{
  "num_hidden_layers": 11,
  "hidden_size": 256,
  "n_experts": 48,
  "experts_per_token": 4,
  "d_expert": 64,
  "d_shared_expert": 64,
  "hidden_act": "swiglu",
  "moe_layers": [0, 1, 2, 3, 4, 5, 6, 7, 8, 9, 10],
  "router_score": "softmax",
  "normalize_top_k": false,
  "routed_scale": 1.0,
  "balance_loss": 0.00909,
  "balance_bias": false,
  "router_cosine_scale": 14.0,
  "n_groups": 8,
  "groups_per_token": 4,
  "init_std_router": 0.00778,
  "lr_router": 0.00133,
  "vocab_size": 15353,
  "norm": "rmsnorm",
  "norm_eps": 1e-05,
  "tie_word_embeddings": false,
  "optimizer": "adamw",
  "learning_rate": 0.00157,
  "beta1": 0.9,
  "beta2": 0.99,
  "max_grad_norm": 1.0,
  "batch_tokens": 65536,
  "max_seq_len": 1024,
  "train_tokens": 312100000,
  "max_steps": 4763,
  "dataset": "wikipedia_en"
}
Below are experts of layer 3 (counted from 0) of a mixture-of-experts language model. Rows are named router (the router's row for the expert), gate (a neuron's input weights, with its number), up (a neuron's input weights, with its number), down (a neuron's output weights, with its number) and show model dimensions 0-255. Each number is 128 + 24 x the weight over its row's rms, rounded and kept within 0 to 255.
Before each expert's rows: a language model's description of what the expert responds to. This comes from a sample of Wikipedia text that the model never trained on.

# expert 20
Description: Verbs and verb endings in plot summaries and quotes, often after he or she, e.g. feels, thinks, tries, said, married.
router [163 171 139 108  82 129 142 130 130 117 111 108 147 122 110  97 149 135 107 135 107 114  94 121  94 112 114 108 150  82 142 151 111 109 109 138 129  99 119 123 168 181 110 114 154 131  85 165 173 150 142  77 152 150 114 152 133 143 135 136 129 147 176 190 108 118 111 130 105 119 127  74 139  96 133 114  96 148 115 157 122 144 137 121 149 122 114 117 128 156 133 124 112 129 121 127 114 125 120 138 105 135 141 156 152  82 142 134 163 112 104 161 150 150 162  86 148  88 115 159 143  73 110  81 149 108 126 147 152 153  98 142 145 141 106  94 136 133 103 116 135 133 120 103 127 183 137 150 159  80 126 156 129 113 119 145 128 119 136 179 137 111 122 125 116 115 115 122 135 132 150  82  89 137 136 188 154  92 169 138 165 127  95 164 140  86 149 107 145 138 120 119 100 140 115 132 167 186  98 137  75 146 125  97 113 161 176 134 157 142 149 121 133 117 101  88 138 124  93  96 137 116 123  94 135 114 119 167 121  80 155 109 118 148 128 109 164 159 152 122  88 147 116 127 100 115 125 113 123 148 135  96 146 132 139 143]
gate2 [164  99 117 117 134 130 109 107 145 149 130 126 135 112 130 139 112 121  90 135 114 152 134 144 106 133 109 157 106 154 113 158 147 124 148 104 171 114 152 136  88 133 129 133 102 113  94 124 147 133 103 121 152 134 150 164 157 130 133 117  96 128 141 151 109 125 198 147 109 148 120 110 120 126 181 118 109 119  84 108 136 147 138 148 120 151 124 139 138 114 127 121 175 164 153 146 101 162 141 163 115 147 120 134  72 104 133 185 132 204 165 119 146 166  87 148 137 140 168 155 123 144 126 144 151 112 104 143 115 132 128 116 107 116 148 138 126 126 140 130  84 104 144 147 112 107 142 169 119 121  80 166 178 114 132 128 112 155 101 106 123  95 134  99 125 123 112 116 131 146 102 149 131  91 124 155 107 170  71 132 157 107 109 126 138 161 143 123 121 133  94 113 142 124 155 120 134 142 122 111  89 129 103 134 125 102 136  78 120 111 114 143 110 157 139 146 134  98 128 128 145 100 141 132  89  89 127  89 144 150 160 175  83 126 172  99  66 140 160 127 126 104 119 123  90 185  81 145 105 158 142 109 186 159 145 142]
up2 [ 77 136 128 141 153 124 137 108 119 122 151 192 120 174 128 131 120 147 162 121 149 149 102 143 170 161 173 161 115 103 108 104 125 110 112 184 120 147 143 147 139 102 124 125 117 101 158 118 129 111 140 171 108  83 130 124 102  95 143 151 152 116 121 102 134 118  92  80 159 100 147 170 114 148 111 117 156 121 115 142 103 117 160 130 149 120 155 138  98 107 117 167  97 141 139 117 146 115 130 111 152 113 125 121 164 174 128 123 100 107 142 135 106  80 171 125 128 140 101 131 145 140 151 136 126 145 170 112 139 100 129 128 135 117 120 128 149  90 126 130 155 152  75 161 153 130 123 108 101 171 154 119  79 100 156 152 142 115 146 123 146 104 109 149  91 105 165 164 138 123 132 112 108 139 159 117 114 125 166 132  91 106 190 134 104 105  95 128 117 120 164 157 142 108 144 131 119 106 137 128 157 124 168 138 103 135 106 146 138 115 142 145 153 124 125 137 128 163 135 148 115 124 109 137 150 152 152 146 126 139  87 115 109  99 102 172 146 117 124 143 151 149 183 153 163 102 188 126 160  97  87 148  64  81 123 144]
down2 [158 134 119 126 124  95 131 131  82 127 130 131 165 217 135 105 153 189 148 114 136 110 180 156  86 121 148 133 123  84 135 162  86 126 101 153 102 103 134 132 122 158 142 111 120  88 114 116 154 163 142 103 103  89 135 116 126 125 137  80 125 139 149 106  75 151  97 151 153 178 159 135 115 154 149 144 149 125 153 157 118 149  91  77 138 143 129 126 107 126 177 123 118 150 134 130 131 113 111  99 148 118 113 144 136  83 108 129 104 154 145  96 136 107 133 116 156 142 101 149 146  97 142 115 139 120 160 128 152 110 109 112 134 123 124  89 148 110 135 128 144 124 127 124 102 172 153 140 150 100 162 125 127 104 127 102 146 138 160 145 113  87 145 142 130 133 168  96 126 122 158 142 175 120 120 145 169 142 128 137 103 145 133 168 139 139  88 117  94 112 195 105 128 142 119  99 140 125 129 138 131 157 185 124  96 141  91 160 102 143 141 143 118 141 149 106  95 126 121 166 117 137 163 108 123  70  80 143  83 134 139 110 125 132 116 146 131 115 152  96 124 166 156 172 137  99 131 122 139 100 134 116 133 122  95 107]

# expert 2
Description: Empty table cells in election tables, modals like would, may, will, word-final fragments such as king, to, -ot, -ess.
router [ 97 151 123  83 103  88 134 152 142 138 112 128 161 114 149 114 112 145 112 137 120 141  88 150 134  95 127 146 117 145 142 210 125  97 146 122 116 112 141  99 122 123 125 109 123 142 181 109 124 131 149 113 143 167 121 117 128 144  88 117 136 146 164 125 149 124 141 122 121 147 160 102 158 142  36 114 111 132 153 126 122 137 174 134 149 148 116 132 135 126 119 119 102 137 124 121 117 114 166 108 141 156 140 128 146 114 128 108 154 144  87 138 146  86 116 124 104  98  96 161 110 165 115 149 163 135 106 172 152 184 105 130  83 110 131 107 125 104 105 155 135 107  80 117 132 112 125  99 129 105 111 135 158 111  75 147  78 175 168 102 110 121 104 109 166 118 124 112 140 134 117 107 126 146 108 136 137 122 150 132 138 128 113 169 122 171 145 137 138  93 162 108 131 106 114 134 127 165 134 140 119 116 113  90 120 119 168 112 123  69 121  73 177 135  93  83 109 110 145 165  85 130 136 170 156 155 128 116 148 144 115 141 161 134 101 134 143 151 120  86 106 119 157 101 119 124 143 172 127 132 141 117 100 125 162  87]
gate2 [ 90 134 110 134 132 119 158 140 129 142 135 132 172 120 140 127 148 117 116 116 167 142 101 106 190  88 142 114  96 139 122 142 135 123 168 132 110  76 129 143  64 134  71 119  75 115 127 114 128 142 117 125 129 141  71  84 144 140 145 126 126 140 112 118 114 110  99 147 132 143 110 117 149 112  96 121 140 144 140 125 108 112  84 144 129 162 134 165 129 145 108 128 119 144 120 124 100 131 124 125 128 144 107 123  77  91 109 188 121 113 129  96 141 120 136 159 108 132 128  84 106 155 135 126 130 167 137 149 132 108 149  95 138  94 122  79 116 147 128 133 112 114 191 122 113 137 104 105 174 101 122 128 115 149 104 142 140 136 133 186 138 150 125 135 141  89 107 149  82 124 143 144 165 121 100  85 128 126 107 127 110 137 110 141 112 153 129 150 125 110 144  92 121 122 130 101 100 106 127 146 161  92 147 102 158  78  90 132  90 104 165 139 153 110 151 132  89  88 144 182 135 122 115 163 176 113 139 129 158 110  68 147 147 157 127 127  99  98  91 171 103 160 118 154 111 115 140 143 127 122 167  80 125 120 110 116]
up2 [130 110 143  90 147 107 147 141 124 157 141 118 171 118 169 174 158 144 138  98 164  99 138 133 139 121 118 136 101 158 120 131 140 158 132 109 109 168 124 105  98  73  90 130 107 142 183 127  94 165  92 111 109 137 163  99 152  91 107 150 130 121 147 108 143 122 154 147 108 131 118 159 107 130 123 120 130 142  76 127 106 157 119 108 102 157 135 107 119  85 114 115 123 160  63 126  98 136 109 141 132 152 126 149 122 152 116 134 128 140 114 113  76 106 134 165 111 157 141 166 123 157 151 114 116 125 155 137 129 138 137 103 140  97 135 141 143 112 118 158 115 138 199 123 101  73 126 136  99 154  98  95 115 115 132  78 114 130 144  92 111 176 154 131 187 141 144 143 121  93 143 167 138 135 143 133 142 137 118 122  71 124 118  85 129 139 131 143 166 139 122 108 137 108  92 110 151 105 172 118 189 106 122 119 150  80 176 161 137 129 114 115 133 141 155 102 113  90 155 140 104 118 108 152 119 181 103 123 165 118 123 150 133 136 115 118 104  75 115 120 143 101 134 114 129 137 119 140 113 144 124 118 176 122 112 102]
down2 [129 152 117 123  96 131 106 156 114 126 133 178 111  82 100 124 166 135 146 114  92 122 152 136 124 131 153 122  93 108 146 123 109 113 137 116 109 107  96 174 131 106 152 119 163 125 134 152 129 169 156  92 147 123 122 161 107 115 123 144 130 144 162 123 127 144 152  80 112 166 100 133 142  98 109  97 116 118  97 135 172 153 100 140 110 125 133 193 167 118 117 141 162 102 142 146 111 111 120 133 132 120 107 104  63 137 168 135 139  98 159 120 146  99 114 133 116 142 131 128 124 103 161 138 134  97 174 136 106 178 138 148 168 109 136 128 122 137 155 184 143 146 131 167  82 133  99 130 134 130 132 135 145 158 133  83 144 123 131 121 112  79 127 128 161 152 100 103 166 144 107 161 155 170 125 171 117 140 148 111 142 100 126 122 112 129 118  92 106 115 122 116 131 119 155 186 144 160  79 107  87 163  77 114 130 124 119 125 125 114 111 132 128 123 132 119  98 158 163 155 185 123 159  66 144 140 108  94 111  96  88 160 106 139 101 118 121 168 168 118 130 131 138 148 128 158 131 115 153 124 140 112 125 108  80 126]

# expert 27
Description: Temporal and relational prepositions such as from, during, after, between, for, plus verbs like prompted, condemned, and Biography headings.
router [111 190 160 116 158 129 163 119 127 161 148 153 156 128 131  91 128 175 112 162 144 105 119 126 149 104 159 170 140 127 161 131 140 117  96 127 101 117 167 103 177 133 132 141 133 132 150 113 131 109 108 145 167 148 118 137 134 161 134 163 128 124 127 134 164 171 141 126 124 105 122 147 148 136 173 136 109 124 141 140 142 118 113  99 152 117 122 126 126 112 149 126 130 141 111  79  98 122 114 123  92 106 142 161 114  93 126 138 131 134 154 132 115 125 143 113 108  73 134 172  84 116  99 112 126 158 116 141 163  92 108 142 142 121 111 106 120 136 124 179 160 100 138 112 151 189 155 157 134 123  90 105 138 127 135 153  93 169 150 150 111 163 134 141 139 159 128 151 144 157 149  93 148 108 143 143  99 155 138 160 129 130 124  91 153  89 117 139 139 123 131  98 163 105 101 131 105 128 140 155 143 100 181  80 150 140 194 157 156 132 129 120 128 117  83  57 115 131 105 131 111 125 146 128 175 126 106 159  80 157 126  89 152 126 145 158 136 140 130 107 124 140 146 144  88 117 135 158 155  79 148  86 111 162 150 131]
gate1 [135 143 125 135 102 152 173 113 115 121  82 154 105 138 100 120 100 130 108 177 142 136  80 103 129 100 189 124 111 133 130 108 101 105 146 169 122 149 146 181 128 129 144 121 113 168 130 141 113 119 118 116 128 114 130 144 140  87 134 100 138  88 141 126 156 119 144 121  89 113 118 155 137 126 150 119 151 133 161 110 105  92 151 134 153 111 136 136 128 131 138 128 164  79 132 115 153  92 119 133 138 118 166 124 106 162 112 158 154 134 120  81 180 120 139 154 126 137 137 134 106 101 124 104  91 101 137 122 106 166 102 119 135 194 153 161  96 115 122 177 134 130 132 120 129 117 106 117 138 121 113  83 163 149 196 133 176 126 174 149 150 118 119 172 110 118 109 110 119 168 105 113 109 123  77 148  87 157 155 141 191  91 109 136 152 163  94 150 111 118 141 131 111  99 139 118 137 103 109 136 105 129 159 113 139  93 127 105 145 146 143 157  95 141 100 131 113 126 131 168 145 128 138 131 103 159 126 125 167 109 128 139 115  86  92 137 145 138  90 140 153  95 164 110 146 153  73 140 154 100 151 127 139 125 133 164]
up1 [123  94  75 130  91  84  95 149 142 125 143 117 159 132 118 103  99 110 152 119  88 164 137 153 155 134  98 129 142  93  93 162 148 118 125 122 132 112 100 110 124 132 153 135 159 139 155 148 115 161 159 128  78 115 101  96  91 111 118 145 101 136 101 150 102 111 111 123 151 187 122 117 125 134  89 114 181 156 151 101 100 141 132 138 130 140 153 110 114 121 111 137 129 105 110 147 139  84 132 139 153 136 155 105 125 107 120 123 122 133 114 121 118 125 105  97 170 147 127 109 143 108 166 146 122 147 100 107 125 106 163 130  92 128 117 104 146 127 141 118  94  93 113 107 146 100 141 116 123 132 137 131  63 118 115 149 130 119  98 104 118 122 155 107  98 114 144 129 105  99 118 131 122 145 150 106 158 160 125 105  78 121 141 143  76 130 166 148 150 163 103 171 121 146 157 139  68 123 103  78 135  97  77 182 150 147 115 103 149  95  99 101 135 119 178 143 135 124 131 117 128 146 147  99 156 141 137  76 146 130 182 151 129 114 138 110 119 108  77 113 135 137 102 115 100  96 194 116  98 106 123 153 148 147 125 106]
down1 [ 99 129 127 125 105 148 135 130 135  97 136 107 153 133 135 109 135 134 177 150 117 130  97 132 126 126 140 143 167 130 137 129 131 106 146 134 121 149 114 148 122 160 174 108 152 146 132 122 160 121 115 131 123 143 116 140 113 185  78 106 141 124 149 129 176 174 123 190 131 120  81 138 132 164 181 140 129 118 156 140 113  87 123 145 122 133 120 148 111 140 153 156 118 153 127  89 140 119  90 101 116 108 184 101 117 145 104 149 107 135  84  99 140 126 163 120 141 152 121 143 177 132 133 110 155 134 111 148 121 120 149 160 112 132 136 124 104 125  80 126 147 152 139 125 123 119 114  72 137  95 103 115  96 130 174 116 173 163 134 115 141 158 129 141 149 135 103 158 133 127 128  79 143 163 101 124 127 151 159 132 162 125 130 138 136 123 124 185  99 145 141 137 143 124 153 100 106 134  99 115  85 128 108 150 182 151 131 142 137 106 106 146 150 123  89 111 124 114 142 153 154 175 129 123 146 117 130 157 118 168  77 101  82  88 104 123 102 137 137 136 109  73 161 106 180 130 136 127 133 106 169  87  56 140 156 153]